From a checkpoint of a small mixture-of-experts model trained on Wikipedia.
Size: width 256, vocabulary 32768, 50.8M parameters.
Experts: 16 experts in each of 8 layers, 320 GeGLU neurons an expert, 1 pick a token, a sigmoid router.
Training: a variant of Adam for the experts, 356M tokens, 5430 steps.
Below are experts of layer 2 (counted from 0) of a mixture-of-experts language model. Rows are named router (the router's row for the expert), gate (a neuron's input weights, with its number), up (a neuron's input weights, with its number) and show model dimensions 0-255. Each number is 50 + 12 x the weight over its row's rms, rounded and kept within 0 to 99.
After each expert's rows: a language model's description of what the expert responds to. This comes from a sample of Wikipedia text that the model never trained on.

# expert 1
router:41 47 44 61 20 53 60 36 37 48 43 47 70 46 46 44 50 75 41 50 63 54 43 53 82 45 52 47 43 68 41 51 42 62 55 51 47 58 55 63 55 51 54 49 30 36 82 61 50 59 46 63 57 57 47 48 64 75 52 38 53 62 44 58 60 51 65 59 56 43 34 44 38 34 44 39 50 66 46 38 62 62 46 57 27 63 51 38 32 32 46 64 52 58 22 36 33 66 38 58 39 57 52 62 51 44 52 41 40 56 45 46 43 43 72 51 28 58 27 35 53 33 34 54 52 41 76 54 59 56 44 54 44 46 39 61 54 63 55 38 49 55 61 42 69 59 54 40 53 32 60 28 55 61 54 49 67 62 55 46 56 47 60 75 38 33 64 50 53 33 57 47 75 55 55 53 73 78 46 64 49 83 58 55 88 57 32 38 39 63 54 59 30 55 69 70 46 46 40 51 51 39 46 67 49 55 54 65 40 49 41 52 45 60 42 51 34 47 47 40 42 66 48 55 76 57 48 53 48 46 26 49 48 82 33 62 62 48 49 53 45 39 51 53 31 47 52 32 72 66 66 54 41 46 49 35
gate5:59 55 39 41 58 39 46 37 51 48 59 63 49 40 51 30 39 37 52 60 53 77 66 59 52 72 25 59 41 47 43 35 44 89 54 37 52 29 62 58 45 48 44 45 61 32 39 32 74 62 35 66 22 49 25 63 30 59 40 37 47 52 70 63 50 44 36 46 25 49 37 59 47 72 47 40 49 51 39 34 36 40 41 63 57 31 50 62 49 59 52 45 56 31 59 41 47 58 32 46 50 53 50 57 66 63 53 41 48 70 76 51 56 47 34 49 44 69 49 29 60 69 37 55 57 50 48 48 52 51 43 69 41 42 20 46 43 49 54 46 49 53 58 54 76 40 49 50 54 57 44 50 35 48 58 47 46 58 66 69 51 60 38 43 57 36 47 41 62 61 35 58 68 62 69 26 59 32 59 27 36 49 39 48 47 49 35 59 50 68 51 60 33 41 42 46 46 39 53 26 60 50 41 56 47 48 36 54 77 54 59 67 53 30 58 48 42 78 58 29 51 63 36 57 58 56 38 58 40 49 57 42 59 35 58 54 72 47 59 62 62 46 59 53 49 49 59 74 55 40 51 50 28 59 58 75
up5:62 53 40 34 67 44 32 38 41 56 62 64 60 34 53 53 52 18 64 50 68 92 54 48 61 82 29 36 67 71 47 56 46 60 43 50 43 54 39 48 31 60 61 52 51 39 33 28 57 57 18 52 23 56 25 45 57 48 75 51 42 47 68 64 64 35 41 50 48 42 55 64 51 72 48 37 46 45 32 55 25 42 33 63 64 35 35 56 53 56 48 50 33 41 50 52 45 47 53 57 53 33 61 53 77 42 48 33 48 58 58 42 69 47 41 52 48 77 60 43 50 56 42 72 73 59 54 49 52 55 42 68 33 50 29 45 54 53 57 52 58 53 48 39 60 34 46 63 68 59 63 60 56 52 43 40 40 50 53 53 46 42 40 39 51 45 51 38 57 42 51 59 56 69 71 43 69 40 68 43 41 43 34 50 50 56 50 47 61 40 30 37 24 42 45 59 45 39 36 39 72 48 63 34 40 48 52 64 76 51 53 61 57 38 71 44 42 59 38 40 52 53 35 62 68 67 31 45 51 39 58 49 52 46 50 53 53 45 59 59 58 52 73 41 54 54 59 64 44 25 44 48 38 64 54 47
Description: Head nouns after the. Nouns right after "the" or a determiner in running prose, such as time, area, majority, plus pipes between numbers in sports stat tables.

# expert 2
router:37 42 58 38 23 38 47 33 41 64 17 31 56 50 65 35 53 68 48 65 54 47 46 40 74 54 46 64 38 79 51 44 35 59 43 36 54 62 39 57 62 61 41 49 43 39 87 65 40 64 51 58 44 45 57 46 50 57 48 46 49 78 48 38 68 65 56 56 48 62 32 29 52 34 41 36 45 66 52 39 57 62 45 49 54 52 44 49 31 55 52 42 53 54 27 45 39 62 42 58 46 70 63 52 43 46 61 64 56 46 50 35 53 39 68 52 29 64 32 37 61 50 43 52 58 45 70 40 73 44 48 39 41 40 27 84 60 73 57 39 33 56 45 53 67 47 40 60 21 32 48 46 36 49 65 54 60 52 60 71 44 56 50 73 37 49 60 31 45 43 36 50 77 62 44 28 51 52 27 54 52 67 62 42 57 48 61 39 37 70 58 43 37 62 72 51 61 42 36 54 46 42 42 62 51 59 55 55 43 43 59 61 45 46 39 47 39 38 62 43 45 69 51 52 60 46 46 55 42 41 45 37 29 66 39 73 64 50 45 60 46 40 56 49 49 61 65 45 57 66 64 56 40 42 31 36
gate0:38 30 49 44 42 70 46 34 44 30 54 52 36 63 39 52 53 67 58 58 58 49 55 51 41 32 60 73 47 59 35 46 44 58 53 64 52 25 52 35 57 37 50 38 58 42 57 72 53 60 44 45 23 36 60 39 51 58 23 51 62 63 36 32 44 67 55 57 57 36 43 55 53 40 60 33 45 35 48 42 51 49 55 49 40 55 64 39 38 55 51 44 35 27 43 15 62 46 36 40 73 62 55 59 60 55 69 44 75 60 46 40 58 50 68 63 26 61 58 46 60 72 53 57 38 49 46 54 48 52 58 50 60 50 53 36 66 60 64 50 55 49 43 43 42 73 30 36 58 52 57 52 45 31 58 38 52 60 47 58 61 51 47 65 65 28 49 78 47 66 49 52 51 57 39 35 50 51 41 37 47 61 40 59 43 64 45 47 53 52 39 35 44 47 35 74 49 51 79 40 65 63 54 60 28 62 34 58 49 72 34 53 57 55 35 69 59 63 70 58 44 82 27 40 46 54 47 54 48 58 32 46 51 67 33 61 58 61 56 51 58 57 48 58 22 20 47 54 64 53 57 23 32 48 58 41
up0:73 60 54 54 50 48 47 51 39 39 41 45 35 59 55 54 43 54 55 71 40 43 49 22 50 60 79 70 50 49 62 70 51 43 53 49 45 44 30 40 51 53 41 61 39 45 59 52 40 60 46 54 46 46 49 59 42 34 37 44 66 77 46 49 37 24 36 53 47 51 58 51 57 56 41 59 42 53 24 42 50 32 46 55 65 74 31 50 44 41 46 48 61 54 32 84 62 50 52 34 68 44 57 43 21 73 67 18 53 42 54 46 51 56 50 68 46 64 65 55 67 47 17 41 37 64 33 31 61 43 46 39 51 60 47 50 43 56 26 40 59 61 56 55 65 26 51 56 50 67 62 60 57 28 44 41 60 40 49 62 70 58 46 45 53 58 28 41 33 61 54 60 44 72 63 58 58 49 47 54 54 38 53 43 52 53 63 49 36 52 46 60 38 50 42 58 62 53 48 37 49 44 23 33 62 47 22 43 64 34 36 60 58 55 54 45 49 47 33 54 70 25 66 34 48 32 33 35 62 63 56 40 62 48 47 51 50 41 21 53 43 54 60 59 49 63 75 30 39 53 52 53 63 35 55 55
Description: Noun after determiner. Common nouns and adjectives after "his", "a", "the same", or a hyphen, plus paragraph breaks after headings, e.g. "own", "first", "three-day", "3-1".

# expert 11
router:60 37 59 39 49 60 36 47 35 59 41 52 59 42 58 57 53 44 51 38 50 46 67 54 69 72 33 27 18 65 42 53 52 76 50 34 62 47 57 50 63 57 50 48 24 39 63 65 53 51 45 58 32 54 85 42 51 48 50 39 60 63 52 42 47 52 48 48 63 46 48 39 48 41 43 50 55 66 35 32 60 59 59 52 34 47 45 42 51 53 58 33 49 44 45 34 72 69 39 57 32 43 75 60 48 53 66 58 57 59 53 36 68 34 83 50 33 72 46 26 42 62 39 47 43 59 57 48 53 45 61 52 36 59 34 38 63 48 71 33 52 48 68 39 48 30 48 40 47 52 45 50 61 53 47 45 78 63 49 46 75 77 31 48 47 53 70 41 57 59 54 54 78 55 54 63 49 45 34 51 38 45 55 80 49 57 37 34 48 68 61 62 28 61 52 79 42 35 42 46 44 36 61 57 35 32 59 67 38 70 45 55 49 52 06 42 55 47 43 47 42 80 60 31 43 47 53 43 56 52 52 45 57 51 44 48 49 55 58 49 41 51 57 47 39 52 52 39 51 60 68 46 54 35 55 57
gate0:48 43 49 42 52 46 39 67 29 53 52 71 73 52 51 50 63 44 51 56 44 57 42 53 38 50 41 49 33 55 33 51 59 70 46 60 34 47 30 65 35 50 39 63 42 40 72 62 28 72 48 42 48 35 29 45 45 43 70 57 60 48 55 61 45 43 46 37 60 33 47 61 37 48 63 54 26 59 72 68 52 58 40 36 45 50 39 69 53 59 49 82 56 45 33 70 43 34 32 53 79 55 42 53 55 36 39 67 48 63 72 63 42 48 54 51 29 58 53 45 70 26 22 55 47 48 61 60 46 39 54 63 34 53 61 52 43 46 49 42 38 53 45 57 55 42 25 51 19 40 59 69 52 36 53 46 49 41 60 39 48 56 50 32 54 46 68 65 44 72 40 55 40 42 60 37 45 60 44 45 43 56 48 29 32 37 62 68 55 47 34 31 38 43 64 50 41 33 52 46 46 42 55 45 65 51 61 43 14 51 29 62 34 42 69 58 37 54 55 39 50 49 47 36 59 53 49 15 52 72 58 48 45 53 42 60 48 55 81 60 50 60 52 48 74 35 55 40 45 63 45 50 36 51 39 46
up0:50 47 54 55 63 43 50 49 57 40 59 42 41 73 70 56 45 47 37 41 34 25 54 51 38 46 61 81 34 48 52 48 42 60 50 31 42 52 47 52 50 45 75 50 54 54 53 58 63 60 55 50 43 32 56 43 54 55 33 41 56 47 53 53 69 44 41 50 24 74 62 48 45 41 32 31 51 49 62 02 58 61 26 49 55 68 56 45 41 37 50 47 47 55 50 35 40 24 30 61 51 68 45 42 40 51 70 53 40 64 35 50 44 65 54 44 62 36 39 41 35 32 33 61 42 28 57 64 45 61 65 32 57 62 31 72 42 62 45 55 52 77 25 56 59 40 66 51 59 32 47 45 51 51 46 51 51 52 55 58 62 50 52 66 51 57 81 67 73 46 37 43 67 71 41 35 39 47 52 49 65 49 34 66 71 47 39 44 41 48 64 46 52 45 47 62 35 51 68 58 36 36 44 57 59 67 57 61 56 63 57 67 60 65 46 31 52 66 52 34 49 37 65 35 44 35 55 64 35 42 52 67 47 59 41 36 61 56 35 52 39 43 64 49 45 46 61 36 58 39 54 22 32 40 56 60
Description: Line-initial tokens. First token of a new paragraph, line or table row, such as However, According, In, It, District, table pipes and "|---|" separators.

# expert 13
router:63 53 52 56 32 46 69 35 42 41 29 61 43 50 75 37 29 48 73 36 55 58 37 33 58 48 41 39 34 59 47 55 49 55 47 35 61 65 55 55 73 61 63 65 37 43 56 42 42 80 46 62 34 43 61 38 34 61 42 58 50 54 66 36 65 67 63 71 50 53 29 45 40 57 32 39 47 52 45 40 49 62 36 47 33 68 61 46 61 52 53 41 48 53 33 53 58 48 42 56 38 49 58 45 30 50 40 74 58 76 81 39 44 40 66 47 20 48 51 60 61 34 25 52 54 43 58 62 48 55 73 63 29 76 52 39 64 37 64 53 49 59 67 65 42 55 43 59 56 30 51 26 68 43 57 31 62 53 50 45 50 71 41 42 55 46 73 44 64 62 51 51 51 56 37 49 73 31 20 70 47 54 41 70 62 42 49 26 49 60 64 57 37 59 37 57 46 29 39 44 48 31 33 65 53 49 55 42 42 64 41 58 49 41 27 42 43 58 58 56 38 63 53 45 58 50 36 39 44 59 46 55 47 54 55 45 59 65 70 46 40 50 41 46 40 57 62 44 52 46 43 39 49 25 48 44
gate2:63 47 49 56 71 46 50 26 37 74 59 62 59 45 69 37 60 58 26 74 56 36 53 50 34 40 55 67 45 39 18 53 48 66 44 71 39 46 47 64 50 54 73 50 78 58 37 33 68 57 43 69 48 48 70 46 72 77 42 50 59 56 48 61 42 36 41 63 25 48 59 62 43 59 51 45 39 51 45 34 58 41 33 59 67 48 41 49 52 68 44 27 53 45 56 42 45 67 45 54 55 55 68 50 36 44 44 40 46 56 60 33 67 41 32 49 52 63 60 49 45 44 39 31 31 52 64 75 41 50 41 46 84 60 50 40 57 47 56 44 56 66 48 49 49 56 29 38 57 53 60 44 38 54 51 47 54 45 46 61 32 51 47 57 45 57 50 40 48 43 44 37 48 35 32 45 42 55 17 46 59 91 53 45 39 45 38 47 40 46 31 53 34 58 50 46 49 51 66 44 58 40 73 47 34 50 36 71 41 28 63 55 40 32 53 53 59 43 37 38 57 49 49 52 62 39 67 40 42 65 44 64 54 61 45 43 60 55 53 46 66 66 66 43 33 29 40 49 49 72 73 48 49 41 56 36
up2:49 45 38 59 61 38 32 29 63 55 40 51 51 46 55 45 37 59 42 63 49 58 39 56 38 48 38 60 40 33 48 35 53 50 35 59 59 54 50 48 51 47 56 59 47 45 45 51 55 41 45 50 49 40 71 49 29 51 50 55 45 64 68 42 39 48 49 49 68 36 55 56 38 42 54 45 45 46 29 41 53 42 61 43 68 48 49 41 83 55 45 67 54 57 56 51 65 43 66 39 74 49 65 57 48 60 55 37 34 41 39 42 71 66 49 43 40 44 60 71 36 66 56 53 63 59 51 48 37 54 63 43 63 44 83 62 29 28 23 29 43 35 47 60 45 44 58 63 76 43 42 48 57 20 30 67 44 45 39 39 39 53 58 39 55 50 34 68 52 35 68 53 62 42 62 55 52 47 50 49 62 58 53 57 51 42 68 43 50 19 35 46 58 57 58 34 37 77 52 22 53 62 49 30 55 67 49 62 49 55 45 56 47 61 41 47 69 39 41 53 49 54 53 40 62 64 81 34 38 64 32 53 57 30 65 14 37 54 41 44 54 67 58 43 48 48 17 48 64 39 70 36 69 41 42 31
Description: Phrase-final content words. Nouns, verbs and adverbs closing a phrase before a comma, period or preposition, such as later, million, shootout, him, program, was.

# expert 3
router:58 59 66 41 43 41 67 38 39 53 15 51 51 43 33 46 49 52 51 50 40 67 49 53 71 60 35 47 26 51 34 40 66 54 41 40 59 51 66 34 40 51 65 59 27 28 32 55 42 42 26 50 53 38 49 17 57 54 41 45 37 54 59 60 62 64 44 58 56 51 33 34 37 41 49 37 56 68 50 42 42 45 40 53 54 50 54 39 44 50 70 59 61 50 48 23 55 69 49 56 49 40 56 35 66 53 59 40 44 62 52 39 65 56 58 46 14 75 39 42 43 26 38 51 46 61 72 56 63 71 58 44 36 46 35 43 58 52 55 29 44 57 50 26 49 37 58 41 45 35 49 40 28 57 66 42 59 64 52 68 69 49 45 50 44 59 64 34 47 39 38 62 66 53 62 56 62 47 40 52 42 51 40 50 48 45 43 25 38 38 52 62 52 57 73 83 39 62 17 48 55 47 61 45 42 41 55 63 41 46 50 56 43 51 28 50 34 55 45 27 38 42 63 31 50 51 37 41 52 53 64 49 23 54 48 65 49 58 63 63 41 39 76 52 39 45 49 51 53 65 61 71 51 34 47 60
gate0:51 49 49 43 39 39 60 43 55 66 41 58 25 53 67 45 49 62 50 32 45 59 55 60 31 47 34 44 70 40 43 60 75 43 49 51 47 62 52 65 42 60 50 38 62 75 44 76 43 51 30 62 56 55 35 47 35 61 47 20 39 29 46 54 44 40 51 45 73 28 58 57 54 45 44 58 48 60 51 47 35 78 35 48 57 65 43 33 52 31 38 54 58 45 57 29 57 49 45 54 42 60 46 42 37 62 30 48 50 72 41 39 40 58 45 26 56 30 46 52 55 49 54 60 41 51 43 66 60 60 62 35 67 58 47 55 59 48 45 38 35 67 56 57 53 46 53 43 61 41 46 43 31 28 65 40 57 33 51 25 54 43 53 83 55 74 61 48 51 57 59 54 62 70 40 52 72 62 47 38 36 54 37 53 70 44 19 31 46 37 39 57 56 47 60 68 34 62 56 59 45 59 54 47 54 63 41 84 36 41 29 63 33 48 41 30 61 37 47 47 39 56 27 57 48 60 42 48 48 49 65 69 47 50 36 75 38 66 43 49 46 58 41 49 51 52 42 38 66 49 48 73 32 61 47 34
up0:55 74 47 42 50 52 56 47 26 54 26 38 53 37 55 48 53 58 46 62 40 34 48 80 55 37 69 42 56 67 59 32 64 59 50 31 59 38 60 62 55 38 33 43 47 60 52 62 37 57 28 39 40 63 51 29 15 64 59 52 61 52 40 50 69 64 47 67 76 40 58 34 51 48 52 52 50 53 58 80 46 49 45 59 63 56 41 52 83 49 47 63 64 51 48 79 43 33 45 64 48 57 48 38 35 70 56 44 56 51 51 44 62 68 27 65 48 54 36 59 50 54 38 48 16 52 68 58 58 57 45 53 51 45 64 50 54 47 43 76 46 60 32 39 37 47 47 50 46 70 52 24 46 35 36 65 48 32 41 46 48 60 41 63 45 58 41 41 56 69 41 44 34 30 52 32 50 35 58 52 50 46 51 41 32 58 39 43 64 33 42 51 55 46 57 50 33 59 76 70 38 54 61 52 55 51 52 31 56 29 48 34 32 55 27 33 26 62 62 58 61 56 50 56 43 74 67 39 62 59 57 58 57 56 44 51 47 62 57 41 48 45 42 45 47 68 46 48 34 33 54 38 49 67 35 45
Description: Infobox and table labels. Field labels and openers in infoboxes, lists and table headers, such as "(" in Location(s), Votes, Apps, See, Preceded, and "- " lines.

# expert 9
router:41 57 63 63 18 24 56 16 43 44 15 47 41 46 72 54 57 69 35 57 48 71 48 57 54 53 57 46 30 73 30 20 61 63 42 31 53 62 50 76 62 32 58 45 51 44 75 75 44 69 39 77 33 58 45 33 46 47 51 49 59 61 38 61 56 55 51 52 46 46 46 48 44 62 57 63 55 55 49 63 44 52 43 60 34 59 46 51 56 59 70 63 53 42 41 40 55 48 47 50 44 66 59 62 35 54 45 57 46 57 58 47 51 56 57 56 13 72 33 35 43 57 44 48 62 55 89 54 50 54 53 62 43 68 37 42 61 43 77 57 31 58 72 59 67 52 42 80 40 53 56 24 49 35 37 57 55 57 61 39 50 65 39 56 45 51 38 55 65 73 34 49 40 47 48 49 60 57 47 43 35 47 43 56 49 65 39 56 29 64 47 59 09 58 59 65 32 51 43 50 62 54 51 46 51 36 65 53 64 54 50 55 55 48 49 55 51 60 53 44 38 70 41 55 43 64 44 53 56 41 47 49 50 50 56 53 52 55 72 53 40 57 50 46 41 48 42 43 50 48 67 36 50 52 48 49
gate0:42 55 70 18 30 63 48 59 68 50 38 31 49 38 53 45 64 46 56 54 34 63 42 45 98 50 59 70 29 47 24 37 34 65 55 52 49 58 43 24 51 49 55 43 59 51 59 34 19 42 47 31 32 52 60 45 74 63 42 18 52 49 45 49 48 49 36 50 50 49 40 35 43 37 55 43 49 73 58 58 54 55 39 57 73 57 50 38 38 41 70 65 59 38 73 49 57 46 39 28 42 45 37 44 49 40 45 81 64 65 49 53 44 44 77 61 68 48 48 52 43 45 74 69 39 34 66 46 48 56 59 63 49 57 36 46 67 65 43 47 69 35 51 54 58 38 40 37 51 49 47 56 45 42 62 51 52 47 59 36 53 49 45 48 54 56 66 55 34 46 57 37 54 56 43 72 61 81 37 66 39 43 50 53 71 42 49 55 56 50 37 52 43 59 64 70 54 65 58 60 53 54 48 53 35 49 44 55 62 47 42 36 44 49 35 44 51 47 71 59 41 47 52 47 38 46 73 70 61 68 53 62 47 54 65 45 39 35 42 59 43 49 47 41 73 54 62 38 66 54 30 53 60 48 60 51
up0:47 41 37 59 68 50 30 64 55 49 38 51 48 44 57 45 58 43 53 44 61 35 73 43 46 64 42 32 80 62 55 67 78 40 52 53 42 37 61 52 36 62 59 36 49 57 26 47 62 37 49 50 53 54 45 34 40 58 32 49 24 45 55 38 63 49 56 59 52 53 70 54 62 46 43 69 59 44 43 55 43 38 56 40 36 49 53 60 47 39 57 52 42 76 54 39 57 54 42 46 46 25 46 44 44 36 38 63 47 71 68 35 46 28 49 54 52 57 72 66 43 38 31 45 56 38 30 50 47 46 42 54 61 46 52 45 57 44 61 29 49 81 52 40 34 59 52 38 41 60 40 60 62 52 44 48 59 51 27 32 42 58 43 56 50 66 68 47 77 48 44 75 59 45 15 58 41 43 47 48 49 53 35 44 42 60 62 33 43 45 69 48 51 28 57 33 37 39 37 73 30 38 40 56 41 51 54 38 27 33 44 48 22 49 41 36 52 23 41 53 65 45 55 39 48 56 43 32 55 51 57 70 37 41 61 65 60 40 65 49 49 50 62 23 47 52 65 47 62 50 53 65 21 48 54 72
Description: Final words of names. Last word or closing piece of multi-word names and titles, such as Society, Arts, Queens, Life, and sentence-final periods before paragraph breaks.

# expert 8
router:43 54 48 52 48 45 53 57 31 59 47 48 61 37 53 28 44 44 57 40 54 48 47 42 60 44 28 38 26 70 26 61 47 49 43 45 63 50 47 62 69 51 52 69 46 53 53 53 41 71 41 51 25 41 50 44 56 71 31 62 51 63 54 46 69 66 37 60 41 43 37 48 49 43 40 30 53 58 57 47 70 56 43 57 34 49 69 35 43 47 65 51 43 50 31 46 30 66 41 63 41 48 40 40 63 26 50 43 53 66 52 50 66 38 60 47 49 51 36 41 47 27 35 31 64 58 62 58 47 59 82 61 40 55 26 42 61 52 76 41 48 65 56 43 46 39 39 68 61 49 59 24 47 62 59 58 67 55 52 60 67 72 33 43 40 39 63 45 66 39 43 52 63 46 54 56 69 51 40 64 50 49 48 64 66 51 48 32 26 64 55 75 23 66 47 63 47 46 28 63 47 37 47 63 43 49 40 47 39 46 71 39 51 31 33 35 49 63 68 44 28 46 47 56 45 67 31 54 51 55 58 68 48 70 47 55 61 64 71 59 35 51 61 59 50 47 75 46 42 71 58 58 43 33 37 37
gate5:67 71 44 60 53 58 33 49 46 38 49 58 50 65 41 53 31 63 52 40 54 44 45 43 44 40 76 49 42 50 51 63 60 58 49 60 58 65 63 50 49 34 25 38 44 50 40 39 39 55 37 70 68 55 57 53 33 53 46 42 67 60 44 56 36 88 59 59 48 47 50 31 46 62 49 69 52 47 22 55 44 57 54 36 48 66 50 69 63 43 51 44 64 52 45 64 55 54 22 42 42 59 61 41 47 49 48 73 40 72 42 59 37 72 57 45 49 44 49 43 52 49 27 69 45 48 35 51 49 53 40 44 57 52 42 57 53 52 33 70 50 43 51 64 44 46 43 52 49 57 31 65 60 42 69 40 43 41 53 52 48 57 46 58 44 34 73 47 25 58 61 52 33 53 58 26 54 22 46 47 54 48 41 46 40 58 60 50 84 50 41 49 66 60 37 52 41 56 44 48 39 24 45 67 75 29 65 35 69 52 34 57 30 44 55 34 56 42 44 63 60 44 50 20 70 57 34 39 45 66 30 38 51 70 55 56 56 43 41 36 50 48 48 25 28 73 55 71 60 28 49 40 38 63 43 63
up5:63 60 56 54 38 41 45 55 70 59 39 27 61 66 56 51 60 28 32 83 58 62 46 41 48 41 37 25 43 48 46 51 54 74 56 55 42 40 41 35 34 71 64 44 31 56 54 47 40 53 61 29 50 53 62 49 63 65 66 34 64 52 43 43 43 56 53 70 44 55 53 56 63 52 54 66 42 53 61 85 44 44 56 52 53 55 60 41 52 50 52 41 45 56 53 45 62 47 58 53 59 42 46 76 48 51 28 40 57 50 40 31 51 48 32 40 47 64 60 44 57 57 44 38 43 49 52 42 56 78 59 49 67 72 21 47 62 58 70 34 56 47 58 49 47 37 70 48 32 64 56 40 65 67 34 42 49 49 39 38 52 23 47 52 54 42 48 62 74 41 44 59 54 47 53 58 35 76 57 42 53 44 48 47 48 42 23 62 58 26 46 59 24 37 45 68 50 70 59 38 51 55 33 34 29 41 55 55 26 27 38 55 45 66 64 72 64 63 52 46 49 62 57 55 42 54 56 51 69 48 55 56 55 73 68 72 62 52 52 57 50 37 58 32 59 56 38 36 31 71 56 40 66 45 47 46
Description: Function words in prose. Articles, conjunctions and prepositions in running prose, such as "the", "and", "of", "by", especially "by" marking an agent ("music by obscure artists").

# expert 4
router:63 57 49 52 53 46 53 21 30 41 46 72 25 58 56 42 52 52 45 38 41 68 70 22 52 70 57 45 29 60 46 35 54 33 48 39 65 61 44 45 62 50 48 61 52 45 68 68 36 66 50 65 33 60 65 42 40 46 46 49 45 63 45 56 59 55 47 43 59 65 39 45 42 45 52 29 53 42 49 19 73 59 46 47 24 54 44 51 66 53 59 35 37 55 46 28 54 59 45 61 46 72 64 37 64 42 39 50 61 62 41 66 62 37 58 43 11 52 52 51 45 47 21 47 55 65 63 47 63 23 57 45 30 49 44 52 44 50 70 35 34 59 67 28 62 52 42 65 49 53 53 30 47 63 35 51 60 68 63 65 52 71 60 43 60 63 44 55 45 45 37 60 52 65 28 48 48 40 43 50 46 53 51 53 59 47 38 31 40 69 63 54 09 67 56 49 37 39 41 48 40 41 51 58 43 48 57 78 60 64 68 59 58 46 42 62 40 39 46 40 47 72 65 44 57 53 39 60 42 53 65 34 37 53 56 40 56 54 48 67 57 58 49 69 40 36 67 59 52 49 67 50 44 36 57 53
gate2:63 64 52 46 44 43 50 52 37 32 46 65 35 71 34 50 58 54 54 28 60 60 48 30 37 35 38 50 50 65 69 47 44 60 39 47 51 44 53 58 44 59 22 35 43 57 26 70 66 53 54 52 56 56 35 41 39 51 55 40 44 54 68 59 71 55 71 47 32 46 46 54 47 50 30 41 61 23 56 64 57 49 68 57 34 50 49 49 44 54 51 75 40 46 59 46 41 26 55 53 51 57 42 22 31 55 65 55 71 36 43 46 25 50 52 52 44 58 52 41 45 49 51 46 51 67 35 70 58 44 51 39 58 59 63 46 61 46 60 44 40 54 55 67 58 47 72 40 49 65 21 42 70 54 68 54 45 62 50 30 41 44 62 34 55 51 40 52 29 80 25 44 43 60 45 52 55 65 41 37 50 53 42 75 40 49 48 46 41 36 43 57 63 66 53 50 56 46 54 44 42 39 52 70 59 27 47 65 37 58 67 79 68 45 74 59 53 40 54 48 64 72 66 31 52 61 33 39 59 42 38 37 79 40 60 43 52 48 57 49 68 40 54 51 55 63 48 65 66 57 65 69 26 62 43 63
up2:40 76 60 54 43 50 59 33 51 43 56 52 49 50 55 43 44 62 52 50 47 52 32 72 66 44 38 31 64 70 42 62 43 51 25 30 69 57 71 58 33 47 73 50 48 20 79 30 64 50 56 58 54 60 51 68 46 44 43 47 66 61 42 25 83 48 35 50 68 35 69 49 44 39 50 57 24 56 43 54 33 59 30 44 51 51 46 53 51 42 38 31 58 59 53 66 46 42 38 60 54 52 69 74 35 40 53 80 48 63 59 50 38 47 39 48 48 45 61 62 45 34 36 53 51 56 50 47 48 56 64 51 48 46 38 49 48 42 87 56 40 45 47 43 57 68 60 60 30 22 42 46 59 48 34 62 57 48 36 43 47 61 40 66 59 46 42 42 49 54 46 46 55 47 60 43 44 63 47 45 46 45 35 32 55 71 38 46 61 50 43 35 42 29 48 53 65 55 71 44 30 28 51 57 42 39 52 46 66 48 51 50 55 63 30 71 39 56 36 51 60 61 52 33 31 49 62 60 74 64 42 42 44 63 52 62 38 41 42 44 43 47 38 47 64 69 77 48 55 58 41 40 68 42 68 35
Description: Verbs after auxiliaries. Verbs and particles after "to", "was", "is", mainly bare infinitives and participles such as "be", "make", "become", "shown", "been", plus adverbs like "not", "ever".

# expert 15
router:37 71 70 55 35 43 54 35 41 62 34 43 62 56 41 45 45 57 47 39 42 54 50 60 65 50 50 65 39 62 52 48 47 48 37 41 74 60 46 64 57 46 57 64 43 49 60 86 44 69 24 58 23 40 43 38 54 48 41 46 70 49 31 60 57 61 67 65 42 32 42 34 57 38 55 25 58 73 67 53 42 66 27 61 23 62 32 39 66 33 57 43 39 49 33 34 43 61 51 50 24 60 59 43 56 43 54 51 60 63 58 39 57 53 52 44 29 54 55 36 38 34 39 19 68 47 75 58 61 57 52 63 44 70 51 52 74 54 60 72 34 51 62 43 57 49 24 67 53 42 40 48 30 53 45 46 61 50 64 70 66 54 49 45 48 45 54 62 54 73 44 52 48 57 35 41 51 55 55 52 48 53 52 65 51 57 33 59 39 67 49 35 34 54 44 84 37 39 44 62 46 42 51 51 36 45 58 44 51 54 57 39 49 54 48 30 31 71 55 45 39 72 57 43 52 72 50 56 55 43 47 53 46 55 46 37 72 39 70 55 60 51 64 50 43 54 54 29 51 36 55 34 66 40 46 34
gate0:40 29 52 68 42 40 54 58 39 85 61 49 43 64 52 32 47 64 59 34 44 53 40 62 63 67 35 49 49 49 52 67 55 68 44 61 64 57 49 57 51 61 54 50 42 40 64 39 33 47 53 46 59 44 36 51 55 56 47 55 35 47 71 50 46 60 48 54 38 40 26 47 42 49 60 46 52 43 34 45 52 51 28 41 57 61 56 50 49 38 58 37 48 40 31 59 40 46 37 49 38 41 62 49 46 62 45 90 45 64 53 52 57 44 53 49 62 33 55 55 63 48 50 40 48 38 70 57 57 70 48 54 74 50 50 40 66 74 39 66 48 54 54 77 31 51 49 34 52 20 68 48 67 48 58 19 59 60 46 52 50 46 58 49 42 34 57 31 57 25 50 43 83 59 30 54 48 50 63 67 34 44 64 67 62 45 49 31 54 40 58 24 58 41 65 50 60 48 49 52 43 40 27 43 57 57 62 50 62 48 57 61 44 56 31 42 35 34 63 70 49 58 50 61 35 75 44 42 53 26 43 33 26 67 28 38 58 69 38 38 52 48 46 53 46 82 52 35 59 56 59 55 47 55 31 52
up0:42 46 47 68 26 55 63 51 34 71 65 54 67 61 45 59 40 50 63 27 69 60 47 51 60 34 36 54 44 40 58 55 45 57 37 55 50 53 63 76 53 58 43 37 31 78 70 53 39 46 60 54 60 24 42 64 42 59 57 67 61 39 39 37 58 48 60 48 32 35 42 44 41 49 55 30 26 50 55 71 25 55 44 31 47 64 57 59 50 48 44 43 49 58 36 68 41 37 59 23 24 48 59 53 39 31 57 74 57 51 48 56 47 54 44 31 51 13 52 27 58 57 57 61 39 50 54 37 51 44 57 49 61 35 45 46 53 66 47 64 63 47 55 51 38 63 57 35 69 20 38 49 53 50 49 37 50 52 67 55 44 51 52 48 58 39 39 57 48 40 43 42 60 48 46 44 35 58 49 58 44 31 58 57 39 46 44 49 67 41 50 45 52 31 42 69 38 41 36 43 53 45 37 55 60 37 44 37 68 63 42 48 38 44 31 52 25 44 67 65 44 57 51 46 46 52 55 44 60 45 26 35 28 76 37 35 53 54 44 35 59 56 42 76 63 70 38 33 51 41 49 41 56 77 27 65
Description: Institution name parts. Middle and later words of organization and place names, especially "of" after University, Association, State Bank, plus States, Coast, League.